python train.py --d_model=224 --activation="swiglu" --lr_router=0.000549 --tie_embeddings=false --lr=0.00581 --batch_tokens=[32768, 65536, 131072]
Below are experts of layer 5 (counted from 0) of a mixture-of-experts language model. Rows are named router (the router's row for the expert), gate (a neuron's input weights, with its number), up (a neuron's input weights, with its number) and show model dimensions 0-223. Each number is 128 + 24 x the weight over its row's rms, rounded and kept within 0 to 255.
Before each expert's rows: a language model's description of what the expert responds to. This comes from a sample of Wikipedia text that the model never trained on.

# expert 4
What it handles: Sentence-final periods, including after closing parentheses or quotes, and hyphen bullets that open lines in lists and infoboxes.
router [ 94 148 139 142 118 124 142 130 142 136 130 125 138 133 151 177  85 124 135 125 119 123 162 141 174  78 117 117 128 126 140 138 151 118 130 141 176  88 120 138 100 182 150 112 118 134 126 151  88 173 118 145 142 112 128 146  94 119 123  88 128 183 116 113 126 138 131 122 160 125 136 167 130 136 128 124 142 161  93 117 118  76 107 118 150 126 133 148 120  95 142 131  93 147  82 131 135 116 144 144 157  94  75 148 180 124 169 147 128 172 117 127 156 152 142 132 103 129 103  72 130 166 136 131  60 132 109 109 116 143 102 136 161 157 146 155 113 124 159 133  66 123 101 125 131 106 138 144 125 120 145 124 127 152 120 182 149 123 131 117 168 129 134 148 145 105 135 162 129  93 108 181 118 125 128 116 139 154 135 119 123 119 130  63 133 131 109 112 160 127 129 150 118  95 134 120 147 129 149 109  48 172 137 134 112 142  86 118 111 119 133 179 164 168 173 130 147 131 138 133 122 144 137 124]
gate1 [156 129 141 132 122 130  99 164 164 153 199 100  94 127 112 127 143 144  99 143 143 119  99 142 143 106 155  84 136 146 111 117 167 130 116 177 154 100 146 138 127 154 154  91 128 127  98 121 130 131  83  95 116 169 110 123  96 143 124  89  99 142 104  98 155 106 114 165 145 109 106 128 147 146  83 135 132 116 129  89 137 130 119 106 126 103 161 111 109 110 131 153 147 128 136 125 130 105 127 162 108 143 114 127 145 102 168 149 113 156 122  99 111 143 130  98 136  92 134 119 164 135 128 106 107 133 154 123  82 126 105 161 154 123  92 168 143  79 106  92 163 130 100 121 124 122 142 147 133 109 106 141  98  76 137 166 149 145  85 111 118 114 107  88 102 159 148 105 159 124 166 119 157 137  94 160  79 128 104 136 177  97 152 144 141 127 126 146 109 139 110 110 132 126 121  88 110  67 152 140  90 134 154  99 107 121 107 123 128 154 145  81 109  97 112 144 132 169 136 111 172 134 162 129]
up1 [130  96 108 152 141 156 109 131 160 124 165 141 117 111 126 134 162 194  89 122 101 145  50 123 161 157 131 118 112 108 127 158 103 150 113 140 122 102 108  90 107 107 153 102 124 128 107 132 132 149 148  80  97 137 100 114  83 129  93 125 139 129 104 118 115 161 111 144 135 187 136 137  88 109 156 139 122  89 138 111  87 121 155 133 158 137 189 140 104 111 150 126 126  96 124 115 151 168 128 113 140 174 123 117 139 148 162 127 142 135  91  84 119 169 111 113 140 135 156 123 140 111 158 127 104 107 147 106  97 109  96 110 146 145 153 148 114 100 125 109 136 146 119  98 114 102 124 135 154 123 166 157 110 107 116 137 141 143 108 116 126  98 102  89 104 143 119 111 121  86 112 130 121 152 126 130 144 163  87 128  94 144 117 157 156 118 122 161  98 125 135 139 122  68 129  93 111  90 147 116  91 119 124 150 115 120 168 166 150 169 128 123  69 152  92 136 107 132 101 150 141 103 122 164]
gate2 [159 110 138 167 129 128 138 125 153 106 139 155 130 142  98 135 109 123  90 117 133 130 118 128 122 174 134 138 124 117 137  96 121 180 123  85  94 139 191 137 127 189 102 189 113 128 121 158 134 135 119 162 130 113 166 131 145 126 125 137 138  92  79 119 159 123 152 111 153  83 138 130 141  75 110 162 112 129 117 119 167 140 117 155 109 155 131 126 117 123 172 149 143 172 148 138  99 112 104 136 148 144 108 103 123  71 156 165 141 141 125 171 158 152 131 119 125 130 137 117 101 121 137 123  80 136  86 131 103 108 112 122 124 180 116 128  88 115 133 131 122 117 118 129 116 130 109 146 111 153 158 118 120 125 111 138 145  93 182 154 177 125 140 156  97  98  94 130 146 106  88 127 144 119 180 119 101 181 124 142  97 149  93 116  74 171  95 139 144 118 139  95 151 162 113 132 146 114 117 124 119 112 141 178 151 122 126 141 157 122 143 159 129 143 117 124 171 149 153 121 131 108 109 165]
up2 [124 139 143  61 140 139 133 135 127 142 128 104 162 139 149 105 141 131 156 131 139 125 125 106 126  65 123 124  98 139  88 140 150  95 156 153 184 138 124 133 141 125 159 112 146 120 116 108 119 149 131 152 141 173  73 146 126  91 131 133 140 143 189 144  98 132 130 154 122 165 127 131 142 156 142 108 133 122 100 124 116 117 150 129 134 120 156 142 128 148 110 153 145 125  86 136 161 135 163 112 149 117 145 123 130 114 119  98 116  98 147  68 122  85 139 110 110 130  71 147 162 136 139 135 195 140 175 143 150 146 128 111 129  83 141 128 177 130 128 128 120 135 128 141 146 126 141 120 140 103  99 152 145 109 186 148 115 176  53 124  99 123 142 107 146 166 130 111 138 103 147 151 106 123 118 132 131 108 105 107 145 114 158 127 200  69 163  82 130 148 144 151 130  95 154  98 118 130 146 122 139 113 103  95 134 141 101  98 111 119 112 128 136 146 120 148  76 100 133 132 104 127 138 112]
gate3 [159 143 134 155 104 155 130 152 129 100  90 124  82 125 123 144 119 135 139 122 166 148 158 143 115 135 136 110 132 124 114 120 116  98 133 122 130 106 126  98  84 106 115  95 117 118 121 140  96 202 104 150 112 120 113 163  99 140 139 125 172 138 115 176 112 134  91 147 113 168 133 142  98 153 116 129 101 133 143 134 128 119 108  77 142  98 139 144 171 123 121 108 171 150  61 147 134 149 126 170 172 133 130 172 149 151 145 113  98 144 120 163 124 152 131 114 138 145 131  82 124  96 121 140  94 129 130  97 135 148 143 118 168 136 132 134 116 171 120  88 115 125 102  85 106 130 116 179 149 129 100 157 142 163  62 161 130 152 113 127 119 131  96 116 110 122 155 143 106 146 155 173 145 105 151 134 139 143 114 109 198 141 130  77 121 136 115 100 149 137 146 168 139 115 114 126 145  83 119  98  94 118 150 103 112 152 117 129 137 125 128 148 177 119 135 106 164 145 143 112  98 120 172 120]
up3 [117 138 116 129 104 137 154 128 127 128 108 138  91 130 122 107 122 133 148 146 130 140 119 182 101 148 136 114 112 144 133 166 162 113 154 103 168 139 136 149 133 103 106 106 145 117 109 152  97 142  74 157 114 131  99 132 113 135 122 133 187 138 151 165 114 130 131 144 131 164 129 190  84 101 128 114 121 100 127 145 104 164 135 134 122 108 116 100 121 124 133 140 135 158  68 196 143 152 115 175 151 123 103 159 126 202 167  94 125 145  89 113 107 144 158 128 126 172 127  91 136 111 152 152 113 123 116 152 144  75 194  76 144 112 157 128 118 166 139 105 113 129 148 127 130 138  81 128 154 152 125 184 147 165  93 161 134 140 118 120 115 112  82 130  80 132 137 102 120 139 147 101 166 129 126 113 139 160  94 119 155 138 107 140 128  76 149  84 144 130 170 155 125 133 107 136 125 123 110 153 125  98 119 131 116 137 100 119 172 134 128 129 123 135 144 117 123 141 136 127 108 151 134 129]
gate4 [140 130  83  97 161 111 131 154 118  97 123 120 119 112 111 102 116 104 146  81 118  80 109 141 146 126 130 111 147 175 123 121 173 149 150 135 145 134 148 108 100 119 160 160 102  76 109 122 119 121 122 111 100 140  68 151 123 156 123 108  95 140 130 144 121 137 136 149 168 139  97 128 100 136 100 108 133 150 133  67 133 130 132  78 110 148 131 135 133 131 113 155 128 132  96 142 115 126 170 123  93  79 121 139 132 114 129 115  83 104 118 155 134 141 147 162 108 146 136  98 130 100  81 154 146 117 140 146 127 122 103  89 112 134 135 103 184 112  91  95 120 192 113 104 148 146 106  93 129 177 138 100 144 126 120  81 102 115 144 146 155 127 156  86 133  89 108  57 146 175 157 109  75  83 126 129 124  80 171 153 150  94 115 147 149 130 134 140 132 139 141 131 126 133 132 145 124 100 130  76 106 122 132 111 109  97 137 163 125 119 113 122 111 123 135 135 126 128 110 119 151 102 138 145]
up4 [143 151  92 106 159 111 138 141 117 123 126 131 129 115 109  93 130 100 137  90  86 122 135 119 166 120 113  93 164 167 148 127 167 166 113 149 150 127 138  91 120 105 184 161  96  79 101 122 116 153 161  93 112 148  77 162 134 138 126 106 119 166 118 128 136 143 125 142 146 138  86 148  99 132  95 145 114 167 123  83 105 118 122  76 124 135 116 105 138 130 128 132 133 107 118 126 101 110 166 114 102 108 123 146 127 118 122 131 103 160 118 149 111 156 140 186 121 138 103 116 114 103  86 152 143 117 168 146 109 139  88  82 107 150 120 104 157 116  98 104 147 161 110  84 166 150 121 119 122 182 128 125 150 141 148  99 112 110 100 133 155 136 152  83 138  86 105  76 161 185 184 117  84  83 123 129 136 106 162 145 141 128 121 140 190 136 122 155 114 123 108 141 129 132 121 140 120  98 118  92  94 104 148 126 131 124 131 146 131 118 131 120 114 141 149 116 126 119 109 145 137 123 113 161]
gate5 [137 110 151 121 143 112 180 112 150 115 138 160 121 100 110 183 163 125 133 147  97 123 165 154 111 172 113 128 117 135 164 133 103 119  80 122 119 147 138 123 117 155 115 106 102 133 113 158 116 125 129 162 163 149 106 135 151 114 107 139 113  85 124 166 139 162 148 117  87 176 132 104 146 116 161 117 121 146 125 115 157 101 131 170 147 104 138 174 129 116 111 101 108 106  83 158 146 138 145  98 109 104 110 122 119  96 150 188 125 105  90 128 107 151 137 143 139 153 134 127 180 119 141 152 123 115 129 113 139 100 111 128 118  90 133 111 143 148 141 159 137 157 103 174  79 122 110 129 126 104 153 138 131 118 102 138 135 117 141 124 114  83 124 116 110 157 110 146 104 170 146 120  91 157 123 128 179 101 121 109 152 181 126  76 164 138 116 130 149 132 171 101  93 155 140  75  96 149 149  93 143 131 133 146 111 139 177 150 178 147 129 117 137 142 125 146 190  99 122 120 101 129 133 126]
up5 [117 106  83 124 138 129 109 143 138 134 112 118 166 163 146  74 117 124 137 138 117 126  93  89 126 111 150  99 133 136 128 119 141 115 141 113 162 112 115 153 166 109 115 120 147 134 166  94 138 154 122 115 115 103  83 146  92 148 139  86 141 133 182 135  91 122  97 115 160 121 137 129  97 122  98 160 135 145 104 145 126 118 136 118 124 179 143 129  98 147  98 118 139 130 126 141 129 165 143 125 133 148 154 146 139 153 129  72 140 121 130 156 139  92  93 144 106 100 134 105  82 138 128 123 102  85 147 118 122 144 130 118 134 178 141 136 100 112  75  71 115 103 126  65 161 123 121 137 121 133 116  98 146 117 160 126 122 139 110 117 138 159 120 126 180 105 144 164 181  98 104 121 134  98 161 123 106 155 103 149 105  57 153 156 144 139 132 129 114 130  84 143 129  96 121 172 135 138 135 158 125 124 114  89 146 120 106  96  92 159 126 162 120  99 121 133 111 131 178 111 188 142 139 166]
gate6 [136 113 145 127  72 127  96 132 121 141 143 130  80 108 141  99 135 135  98 170  94 132 107 155 139  94 140 160 126 111  93 133 128 149 175 132 162 118 114 165 128 106 134 137 106 105 105  97 144 130 101 120 164 125 123 158 111 134 163 139 147 160 105 109 160 189  94 157 144 143 151 145 100 137 127 146 106 148  79 129 131 130  73  96 143 132 177 100 130 142 146 101 127 147 117  80 125 121 127 129 171 168 172 133 183 120 121 109 143 122 136 152 152 150 125 118 138 103 148 105 141 127 160 142 130 110  99  79  86 144 173 129 101 150 160 162  96 120  94 127 125 105 116 131 148  75 143 133 149 102  99 163 106 122 125 110 146 102 144 139 145 106 137 105 162 130 151  66 144 124  85 108 155  71 133 122 141 147  88 164  95 137 103 108 109 141 127 101 115 140 135 175 144 107 120 139 132 130 115 121 118  98 150 121 113 151 148 123 127 132 143 135 164 142 133 103 129 117 102 142 141 180 161 122]
up6 [142 119 136 132 102  84 118 142 137 141 142 126  96  88 117 126 112 144 100 162 105 169 143 158 125 108 136 152 127  83  70 144 152 152 165 116 143 134 107 171 119  67 152 132  92 119 123 110 122 139 131 127 158 110  86 152 104 147 160 158 157 158 107 132 163 201 100 167 122 165 120 147  94 143 108 138 104 164 125 125 104 124  71 106 127 123 146  64 115 118 144 105  94 104 120  88  98 109 111 125 171 161 136 144 151 132 120 118 129 145 128 136 143 126 123 108 135 123 131 114 146 114 115 132 126 118 105 116 122 146 159 137 103 146 165 164 106 140 109 134 100  96 106 121 124  84 131 146 139  69  95 121 142 132 132 115 132 104 140 156 150 107 123  92 142 155 148  73 147 149  70 115 159 118 138 129 136 116  79 145 100 127  99 106 109 135 139 100 127 136 135 176 134 140 117 135 161 120  82 110 109 103 138 121  90 126 155 128 141 135 109 130 153 142 140 100 119  87 112 119 150 180 166 122]
gate7 [ 93  96 127 138 147 116 158 104 116 108 124 111 129 131  99 117 186 134 166 186 135 171 137 146 135 116 117 127 156 144 129 111 125 154 102 107 124 148  81 101 146 135 104  83 167 141 116 143 126 166 161 134 120 108 146  83  90 123  97 149 141 117 156 154 148 118 115 116 119  71 117 174 115 132 130  97 150 108 139 119 130 136 107 124 132 142 131 175 167 142 123 125  98 112 139 142 124 138 135 160 113 183 101  97  78 137 110 108 128 116  79 132 141 154 118  86 116 109 110 172 142 100 129 147 104 125 145 168 172 130 118 139 141  99 119 158 118 130  99 120 128 111 140 110 159 126  93 146 137 136 137 128  98 115 148 129 110 126 142 124 134 151 214 122 121  91 140 164 137 183 124 115 119 161 123 146 111 147  94  79 148  90 155 114 115 102 131 134 144 106 128  84  72  96 165 100  95 161 161 145 144 136 129 107  98 130 148 146 124 117 109 133 113 117  85 139 138 106 100 130 133 118 153 152]
up7 [140 129 170 141 105  93 145 129  95  99 169 158  97 145 114 159 114  86 157  66  94 142  66  91 184  99 126 115 141 104 138 113 166 129 193 136 115 153 133 159 107 120 137 126 100 136 141  85 138 127 126 130 100 147 137 166 110 133 131 123 142  89 137 119  94 138 169 151 148 159 137 130 154 128 156 138 105 136 118 128 145 143 126 144 125 143 162 140 113 170 139 136 127 141 152 119 126  96 133  98 104 134 136 110 166 110 174 160 136 169 125 152 110 135 106 137 120  95 101  57  95 108  82 144 155 152 107 156 135 138 114 122 122 134 151 155 170 121 154 137  79 100 126 150 133  83 114  79  99  95 147 145 117 134 139 149 117  95 107 107 116  78  91 131 152 137 132 120 119 113  95 131  96 117 179 112 133 128 133 148 108 130 125  99 106 121 118 141 140 133 105 163 161 139 117 145 181 110 134 108 137 156 151 123 153 133 111 137 144 141  99 119 147 160 161 110 130 106 105 139 106 126 105 109]